python train.py --n_experts=40 --hidden_act="relu" --normalize_top_k=true --balance_loss=0.000374 --balance_bias=true --vocab_size=16384 --beta2=0.99
Below are experts of layer 7 (counted from 0) of a mixture-of-experts language model. Rows are named router (the router's row for the expert), up (a neuron's input weights, with its number), down (a neuron's output weights, with its number) and show model dimensions 0-223. Each number is 128 + 32 x the weight over its row's rms, rounded and kept within 0 to 255. Numbers have three digits each.
After each expert's rows: a language model's description of what the expert responds to. This comes from a sample of Wikipedia text that the model never trained on.

# expert 27
router:135100169123187090125154061125122079168161162103061190139171107111135150148041126176164113121129152084107156112193115094164084097125153122116148160125083061136140176136075185087179138107107123084099125100141153111172089099140089096155127078152096106109112090132139198048086118189090147176148083125081130127143091164123069090131182076146138117133145123118104140132119134091101090183152091106158181096136077161166120080123087111139086112134172105146149110128111109105132100183123080113117141126170175151105111159121136106147153179119138124124169144152153140137141160123095153137135155111178094171192161194168086140149130112137120167127122137105107050111184120177153120115124
up1:141102158154142110158154146089145150126117069166062122136131084154166149151124129112169204170099130113102141086180193151117146159105104125111131118186111181076099130133174115138128163121108132151090135153134136171145114098139174139144065131131117112135059062146124098151132157083103130081128127097108141111160204118105106108119090105149135127126143069129167219153149156178144151140143112118109143144161168112100118139132114151069162156116141179128153144122158142121104152147100099201111127169175103152148160137142056126076085149201069086103122091146142109088143103052132187085110132062136102130073112114142139167147082137104097108128085128057164102081165178079145075129066
down1:155132192128138084165103159109122067147099157140144091153101133139128172116125093127084185164116115132106136144173143195157084096131064062106133101145149124155161177098146108172143165145129136101067114177139064086153136121137140088117077135093102144128105074149178124096124184102153059147118121149091126127167132143137196173107095115104126117133116108138184198139129115120101146127097147068124081110121149129082119185108082157147110122122158117130105101076193121133142089116175096129148081105155146138160172068164134115058118081119085126144161156150164143114105058160137126127147064156070059114188170129098171095130105137129113130171095123075175159098096201094102100112162
What it handles: Subordinators and prepositions starting a phrase in prose, like for, as, because, during, without, due, and opening quotation marks.

# expert 21
router:169140131104111106136156113100172104107115165049079142126142078193203061126061132133178133126105138084087176122131132134123088153142155099116119188063104131142198128110089159122133118095096091096059161104135113115177115113091068140141126093173126114101117126117167109116061176122075155157118104132118148138157107129160108158114161090148156167129141058130132118137122085114095106192182144153088114134145110177182160089084184150129129155116121123097143153125139130115101083143093132139088117133219125140090104174080134081171137164180082124111105098105198140088111130095143166140140145116165126187109106149166067085142096162101147169161086144068132107134167139181172138112136
up0:184071199138133145195173120091113085102213095091159129089149126171145178129103173154141116099102128158143111115130144174140122115130140122127120097083137143136128114082128133150150168065150148123165117115125120115162116127118098145097195127106170113161072137160157178152146170150118123151113084076089103133129147160089090160121173135183153068130148118094104126109167128191166089143121176098172099134146193092156167135132187173192109146107125120113134124152126151164111119098063131118074083145156167168133092117085115072131119141199088146107136156148176208105159162146155146127107157148064132083135120091137150100138094098107168098115124162107031140094159074203111122126125
down0:109120123135084130119149124145123161106138102144188105091108063027137091110135177124103093160029141159199131071076112184195128114235064151121105124156152104147145150103091093132068127117145113134138095096147102151144166131139122090086146153125124128100136128136136120141104169148162083124166131167159055209132158129138125098141131099101131101117128124107078155126155154171135102102072113119117138100117118117140173141179158134132133090087088072141116122148201153101095116153149165088103134157104106053136100130191145094155115140172128135177078095109125145094165163162178146159104154088141145135092113159136156113080153064056096084127130114080117137144089148158145142124108
What it handles: Abstract nouns and word starts right after a, an, this or possessives, such as a witness, a delegation, a lack, this plan, title, contract.

# expert 18
router:204107110061187114147102142112194085114143166090081151147102106133167119156111083114147119103127123119124177011167104131188123177107119134176108166139112163102173125084089138132164131121074072096120142110097086115141081090098108134107119126157073098159097110151130134102097139195082185151135125071069170159105106152129106161088170104125188112126113110152114104048151069146120074177110129155131125114132112187096119146160114109146158122119166113059166155065112111137111087171155096133112083115182136172151188180084173095105101130142148117109128111168155154131096147111070133125130079112113113158126141123148117129148119177174131153140138168122153108149203146149145095151158
up0:148128152087168128202151078153117130143155182105092152160127093098109081132130082138197198117104127112090104113144143106162147135107119147172138129076116146176122191105069137162148097185075104145171139117080129168151079084074144121117133121133127172136117145115094148083150126097124118118119063073099150171076147141093164048087128148108129093125153177119120143128082108122110113140163103131148194136168152161150100147127151100195134148113096167085130127137172138018099149088114077119098131114090123109134136164140079118101107083126168130122155111061185164125137150165122130128093133212157095131183137098093119150114160158139146186172160112152056127123176093121082169129103
down0:101160155167117138092161146134120171136181132156144152130085157107150107109194133133129121144095107117151112125110152125181121124118107135156122046090173183102174155151069110121090133177106136102095105148102112165170028117078144084166184145063135132123125136098118088090075134136178147079179143133134131137102137157113128121123092073072094124135142172175077157151093102180157168197145140165132186136152161141120100163152134077163121133127086109124113106143160053085161054088148116128147083122166122131088158115165098126112117083066154132100105059117166132123123114141127152144161119158194152152163167082093182063105122127170118178121112083068155158122168107166147139146096
What it handles: Word-final suffixes and role nouns, often in credit lists and headings: -s, -ers, -ations, vocals, director, politician, footballer, -idae.

# expert 35
router:172160159084147080195114115103133135138207176124105131085119096147214175173100147123130120096054129089085155078102121083141078172155144101103148122103119110078159177124119185112124113096118121163090096131110095108144096088170088127131068150145059159162081077088127163145081138108100140120096099102057134134145145143086078150136138111158115149148160134178168138076121070067123161177141104109133162125125105176151121079096119150127145130132178090143131118153112120135119091196075149127134175125162187145104158141042130085145096150122082123075076106125133123105096168110113140154135104140162077151140149127173084115150124196151157203098121171136136140133150125151165114113103
up1:096127146186115180154182046154149065090073139123117149129092151183127167108145114147113113140105188094120137125127119128077105182111106119125159148098136167123142095153104092115119194156082136135128117126128089151164136104113041155180059117175172132109132084133148143129139180140075155095163131102099138123103081144172094063105195123155157108115122106121130169179108126128124171151128179163110103121143126151126104130089174095129131110111124138087104131113168128171138148181194097182149173072134143120065182107116108152133125135133134076111169158117112112126120112116125156125138109131125151154076082102159122100110099209053068125157083199076145149198099209089123132119135
down1:090218200119138120201107015094070066168163130102191179132170135076115121068128137144078146114155100106172053143155120178113168089157115107127152164190144136141090063160156190099150135162103140106150107134110072128116104167169131153091154112145083127137133122068197117110138146122151067176142105142110154099137134150130128140109121102142120116085123175137124158186120119113137065133126148122177169169140150149192122119123135116097115092125128125154121073158141124117151098119122166080176109140117132119172131099141097143124137077115162142152097144059108091143100101149131161148136170177100103086164082126130141126069144166196141137079181151153150140136080145109107134120120
What it handles: Main verbs and the prepositions they take in running prose, such as carried, affect, store, took, make, using, with, of.

# expert 9
router:159122124093109112163138136067151105176129146105106109102137128137200128161118119142117112088110153124105135103152134136147140158172212117059145139127089128074188162102109131060198095098087082131092112061107111132170133090124106128146126119152062142125121053096108132122121151123093181173133157127129140141152086165129101113113173063112162133174132112180172127131162119093108118150146108127122108154156109160144142118098084142172142115121180117121182113138100110118054108161101030125093127191186093171151117206150163121177096156157124145107146104181165163099140156081111143135092157185208099138104167121146114121180125175173133144042130170090116125100145130148160124099108
up0:144121168105117091150146146080142103113094119139126146078095109075109125121108116113159131116113092200114125094120153178090123150148103164166104146100121126169155164104129104105153178121165145182066120124054089086148151123112136114125120138145115139106071084113138099109165103114104130122088072127123160139089101097077175155185120044120164065133114104186179098102118112086158156153110132197111108055162122123191146139125117087090151105115170154154120151144092100130137091083077112119073101128169116124118113136151181177156110101163110050080132097133071184065089090132101120195133154146078097087111169099091116048083127150135105134106163127095212136126134110124177100145141
down0:132160142160100149104072119135134142108104083188125056152135085136157133157100125086142117046128106209099107072091172135135108090147119129141085122138108136197147141135116110113092168160144074171138136142192168077123119134126184128141054087141096132077141177098124146141106149102121175091157126144138095094129106153086172131181102095114107085162127140155145085161084106098125166166103138129103156145180135080186157204142094076105163107098129133142091107108113126179149150099124149106123128131166091108070208138166144172104195096101069154076174102148064136140190138104142101159113132100115128096122140112095081101112160167069130081090105123062145125116115110170123108093128
What it handles: Nouns and word beginnings after quantifiers or prepositions in general prose, such as many village names, other enthusiasts, carbon cycling, various.

# expert 7
router:190138106048132119129132149104200083085115159108098160081135080152130074156130119066156134107082159135109151059176145069151096134120195099121154192105122117114137140106085137100172125114124108133106145085084151101116082113157108142215087171159110180127114122111147194093100134159108163133082096108084174190104055136149107075132163130124141130175139130143140176106133084086104108123161099133169128140150064156135142125100137153155119153105164115105171119133096070095166096196113081065106114154203147139134112178133131105136125167177130129092139151101161101160128176058103172130123149170145094156129157121162094104114137130115176171141077165103144087181120108157141141130145
up0:155133113088212100168152140071167115143116130114141159117090154104141176134061118111111146100131119119126128106123149130086135184115206123154132089100143127099147189088165094162066140058071097133174137188091080139120134133124150118131093154153098130210112160170098108126121100135122141143096068069108088135119150076184076116146084169138132152112081109124139106158180132183142165115095107129076101082104130124139156131059082117174158141101169117138125083073103111112185100130113108175087122137131218157147140105096158187120139108130183158145169102114141075145117100142150162117152138071140112137156127145113107106160121116184126166209127128154097146174124140118127193191152
down0:130114151113071127154117145154079123127064117118087100158158142169134128190113075130173137120163117107116122122160113161148103156148117118085108165119206168182154128107121163113097095113124096149101186114094118138122095137104114086117072147142090146120159151137143127110135124155105216041145158092088109096081172117180115125150090165107154126188052134163122086102136109078156164090177123071148127051127133129169120159096159116171112113138094133161096090143148168128091119069148163170133095126155153160093101116068112152170134157140184155153105102132106148106117152106137094148093095114056118155160171177122148048157136141182137115127192201180132089130144173153179131101093
What it handles: Later pieces of proper names and acronyms, often right after "the", such as MMDA, EBRD, GPS, Rovers, Railway, Corporation.

# expert 34
router:172127138088105078139115119122116081124131202144079152131108117163140123138115098143162164089138171143069142116201153079197095121105159087144175173155063158149151174097096167112144079092068152090091107091088112124117139152142119107119083151126115135096114111123091177140102169110052171186138105125058173212124120138062085118117139097116160164113191123131151108105205055085183099144148107167133164100142121183169124120102075132151137161089144147106156123118124095060130086164142105143110103172093138159191112131090143072115089151123092120085126143140174131176123170137121150139113144114145127172119128112142120135166122191191123177126083101104152137151149107154140135110134
up1:139138143134163117169105101119147161192099131113132095149148135113071125139147087117147176120140120129147138105159117134189211079109151146074142131124146152127134108155113151143137097091145199094157174121165108043140163109098154144165174167096161161104158170074168151092134082095091149135154078141041156148090152096154128116139114147157099186134169118153087072138079116137075079133122116159095075146096091123156142129146142094130142137096169120178163180080132097121116166147122114072111174174152135146150119111111189096158140165115154099083076103153171120171161121140143156201113096107161077117076151071155143162161139125123162139137093150113187127192172111172174100079066
down1:084099255121116135091147153139088095113136083119128073114151107142105105120064098117104153167128138073087128109148121112220137090116144063165172142150131168103173106101067105222139111169074104114143113115117129185125177138128153103110080165165140069141082102130150130176124118122120160162116133140132086160133131139111160169183110103090138117104143128166086058154106172125128097119156116123144108074059156162125090112099180131169145176110153110070105089090159142112102141075110106138094135101173109132133115129183151110200131093107061131136157118184086156149162163139174139154168196146151101102120139159099134172110118154138098150111163145089100104150112161129135136138107
What it handles: Verbs after he, she or who in life stories: was, became, appointed, died, moved, returned, plus section-heading breaks.

# expert 5
router:203113145105164110105135120091160123114166152108115205130161095176154093158117110084199132099105125109087149027166136160184108144146157113115139155139148129059169172140057148094154133151115097104140112087091105180159104126113060132128124090143084147123128087104130134142109142149088180139149140130131203138162081199139092090088149094132126168134147112138174128089087120107119084201150131122125111155190125186164126100090141102117165150135126130099170086100086048125075121146060150140089094186181124144104134157105119087170116160150141137125098091184161105145138105102109164133122207152145134153119137128148078107188146113124136160116134168090116088145130126193155124127086
up0:140114165155102129089075142086141130138185128043117143161084157121075117099135131115105114131125144091138188096103070147090122157134123079110142095113130092223146126031134172102113148150086143102074061078087098115161124146150092082167150125098157164105112190099060080100112134125120137116077148149133173140148151087016121139152145138128143122142137125084161113121190146049106121131143085129082138105156171197128130129112113073129128145099165165105131114164148083119113110124089158148114175119117110145144114095131174126157120164147081148102165181114095172106084135125153116109083112160104170101112122114166045175131139154182147132145089144072135095125125144131146067129140
down0:142159095125163174188052137099139104126117094074087117112100129155127140131144170098152133112136141101108179083134059102095113098105147145154099165124111125140098138151148159123099110115139177167113080108140067090080135103164155092148090174075117096190066154138150108157118127133128131158052147108139113139094101091163169101124105136095129093133170122095135186111061140152118171115145143094071129123129136198111175178137107072144135148171117139124123114131125119079190125154116140077150122069125094108110181136151051134132176123145114169152176169132153187042112085105131103074095109173154079152123089084119124114147155168126052069142089082097168112155149077098078120134123
What it handles: Row-ending pipes in wiki tables, digits of years and dates, and nouns after possessives or determiners, such as his birth, future, century.

# expert 0
router:184091128124131088103168109130158076094116158104084129121161106180146091139099134144149163100081118124124169033161154138129115106133181079140149155150071105137158110128100179115180125120127111111113150139132142119161027085128107090121092130135086174148114050201113139159095146131080157132071141138099141153062101108173096156128175089124170240167143087132153113132192119086152143100154102167170139109131104179140147077106128157167129105160115061135150100086111102103122106159140112127094090147185150155131156198097117096131119179179132131150208120158167144111145139065084133090140136152168148137142136110138114128156087134180098178151112104109135122151131115155163137081130
up1:138120156111147097166144107110145156107131072096081147100188101074128123111132071107144151140063107059117182128129135143122147168115116147152123100150121096101120132185181141150127154138096113122172064158146058103117155121142131137136149097155062117140119077152147168115175057101102132124209164039136104137178140106121059108106122092177106145172140117137137142150137158100180118162108050100103142127108069151088167132162057091123085090161156134151179144101151127122087146107205127196106159141065130147166123125101142158151165082186122126102119075129091115126146153161112151089086169095148146162091096154209157143166123114086123158109161137130168145127132154161155082136122
down1:133119123080158125117139136159115146113171067136133162194092142086133142133169103119137119123169154119133169100109124141107077099155149089115096155140173106112109149104144090170124171186108175196147129128112096146084117145181085134076168104176131172160121105115117108122140154120125137158141125088127034100170167127184115066089167161153127105158134140115143167114149182084123145150154104146100099140097154144091102110130103081140096119135181087125128138089181155164121129100099147177163129095075078087147115073114124129121111220114208105094048119104164118161104219141167134107112100119123133149131133136137057103143114163055144203130117137135189153113121192112105142088196
What it handles: Subject pronouns and relative words starting a clause in prose, such as he, it, she, they, who, which, that.